Experts of a small language model.
Experts: 128 experts in each of 12 layers, 32 SwiGLU neurons an expert, 6 picks a token.
Below are experts of layer 5 (counted from 0) of a mixture-of-experts language model. Rows are named router (the router's row for the expert) and show model dimensions 0-79. Each number is 128 + 32 x the weight over its row's rms, rounded and kept within 0 to 255. Numbers have three digits each.
After each expert's rows: "comes after" lists some tokens at least twice as common just before its tokens as in all text. This comes from a sample of Wikipedia text that the model never trained on. Tokens count by the router's weight.

# expert 99
router:127189058125156185141118087112164130150095192157103128113162110136122127128145178109103093155145148104170117106101081152081105166124107125116127077163167175134109126126126104069067129206118075128127148161187121129125136128085133104127186136
comes after: ".", "\n\n", " 0", " of", " that", " and"

# expert 69
router:122244133130140130087153097100129098121140144121144150056153079144150154138139153132157075189092177139126146175132199086104120108090203122105071155119142075112184118136127159150057128118135128151133166113060070125146099093087099075117127107
comes after: "'", ".", ",", " of", " with", " as"

# expert 12
router:160176180151119120206123145106169124126113204150133101103148107112192147081075126096075098133142144082141131151124172173140171197071126108122143135144101134094113197178159108097150108164138125139147062108074180101165139147070117113086131119
comes after: ".", ",", " which", " It", ":", " it"

# expert 105
router:087142120135123133119140121105139125086128101154092167129108151146143144159072099143162098125131061128130149152087106097077110096135045171119121103151119141108081118068138195142145155163103119088187067106133124176134107141137124157134082127
comes after: " the", " a", " and", " in", " or", " an"

# expert 22
router:121149141179108167125118155078131137141102106149079156126137168111087112134190128154174088130178053107090145104129073048139089125112120131171182127143187151123115114118115156086156139127109064128107127170145103130094126103092136150121142150
comes after: "\n", " and", " to", ")", "  ", " by"

# expert 6
router:074094072105107168106146112101113068128175124123125114125123115115144131127149195144173170155137090109153131197038177119123133124144120105106163092124060118140099166065100141151118135116161149094077072160164141149085081138141152098129130112
comes after: "\n", "|", ".", "\n\n", " |", ")"

# expert 77
router:192137148100154144138105074118094150102192143139131130160150144117142135119126151093151102167089083139140124119178128143075091131099099152135147142158104098095086146125064141132118108089123181147128143111108130110127160148042139143159151149
comes after: "|", " of", "-", " the", "=", "\n\n"

# expert 112
router:135164127137097166105128138128204091032109105124129194092074114160119127142139152119133159088130151129140093158089187185056177163097099159097145098126141162135104084171151126090115100170125144156127101152152119095110145068092152126168173095
comes after: ".", "–", ",", ":", "′", "/"

# expert 115
router:131135082146125098125180160176112147137063171174110100074096077089160078136157116160132169130161135158161149082082177151109140117149088156088147110122166112134093073110135159112089119179122128096105099197111134107109115155140077143131054133
comes after: " |", "|", ";", ",", " (", ":"

# expert 52
router:095122191150148095145130179089061116172128080070119105125137121117140096211129171175098080157174122137149092107090103126140114152109151130177102162143117108095150104069088109131123136126135109160089145117169125079124074110137138133145098174
comes after: "\n", "  ", "=", " |", " 0", "%"

# expert 24
router:124088129167173145148117096113151133134037103096091220190128113148120125193129139109079089213144112078098126119176144082129161098189150085146170095075061137105100103097154186157137077097186132085167157131187138145131119154120098158054127147
comes after: " of", " in", " the", " to", " on", " for"

# expert 100
router:121153125180122129097145134111098177113051078109126125179102062130139086164131094133142111095097122160098119166107128150149104120161055083139180124070180135151158086070154173134160124160132152092160117115152076109097060078110157154173119148
comes after: " the", " of", " and", " a", " his", " The"

# expert 62
router:163120061121155155116083065107076114105097130129152136082090182146134126208132150139203149082173122125116174124133149167191194078145075053108170140101158129129127127143103162171142080083099112143105125077154080119195133114091090144161123108
comes after: "=", " =", ".", " However", "lu", " end"

# expert 116
router:169083153164103105161140127110084093140079106074142150169151073063120086139159181056162184148111149127106165123112129134116185133178122151089152116135119117146172121144141185150094157137093184148141115086104154151144128131157149112091155130
comes after: "|", " (", "{", " ", ";", "("

# expert 74
router:144135140125133128160089143096149173141096143066165148058144171120115165093108166144168104141087107108120083115185156194111143080088133153106114146142125076104088119097103136201133142111085157179158078126145201122109177128120130126102109164
comes after: " 1", "=", " 2", "-", " 3", " 4"

# expert 41
router:171134156122131142139152135135143086108121136088110100155116171116138062197119087141157122110152158155183131090149122054120088171088114139124089173101197109103183109142172149115139107144149155148103106090162131170099134151112140152112086190
comes after: "  ", " |", " 0", ";", " 1", "%"

# expert 124
router:142083123117167135143175142142108105185137110239163100101147125102151142186124159177143117146134136119103130146137136120124131103143173102137140145110069114173099110089166122131111113133133127159102131082080163040059106111104136136119140120
comes after: "=", "\n\n", ".", " on", " in", " In"

# expert 47
router:138116121101177158114078070163151109163097110100158153107112139106108107076086088158183183173086079152132117095114154165129136069139166119138089109104140115100118185146180153167130174165134150095125152087064184092172169079144083175150126146
comes after: " the", " his", " The", " this", " a", " her"

# expert 119
router:135089123117156177086125180123140097093171179079157103175116124085056113171053078132116142133110129083138150117126148115143134158131121141152076120133116141101167157136104106186115114123094200139088170118157136174096119189127119137111090122
comes after: "-", "=", "|", "  ", " 0", " 1"

# expert 70
router:102119094139136104151106090164120106152120104123140144160084121144112134042056102130186194083083192106148133145108184118071101130166100173089138111075179068139097147108115115120095107171123170127196114081094151136127139114111115121091080143
comes after: " |", "|", ":", ";", "–", " 1"

# expert 120
router:149154095115147146126129091168130174127143107109089153134138104132138134133129110127168189163115084177124119114099098161123129148148096130113105087151102148149116144147101107119149190106170111102074147132142164103157164188150167114101121160
comes after: "-", "|", " (", "\"", " in", " a"

# expert 63
router:128133140160181123157110140120095102070170138131146103156087112164134125117116151184175122172071160121150112093133165107137109151137122205128114103108064138179118144129161171148150082123151167112088141095189107119099148146047132098126138083
comes after: "=", "\n\n", ".", " |", " =", "|"

# expert 92
router:121147110143105103134123144143054132110056149088108158173144183144110124119134124151156142123165093094125179133150133058110158143137173128118146119155014107091141133181181106114106117133136092128126151174090174121114146162138119134106156090
comes after: " of", " in", " to", " at", " on", " for"

# expert 102
router:150083088160185103113091100113151079156170130112111119162146172108135163125096066202171121154134058154139122129125095128130176134143155119182140098098198135102157118078146136126081156089169153113163095157151147145116155128143116151084154147
comes after: " the", " a", " The", "The", " his", "ti"

# expert 35
router:100113110139117139122116112152096131164071102132125116151101144130119160104146081156198150169142085178094144174126082155138175163151116157119108075116073171100142160158118111140112169134147136126124092088114146144092145057120123087149100062
comes after: "-", ")", "|", " the", " a", "\""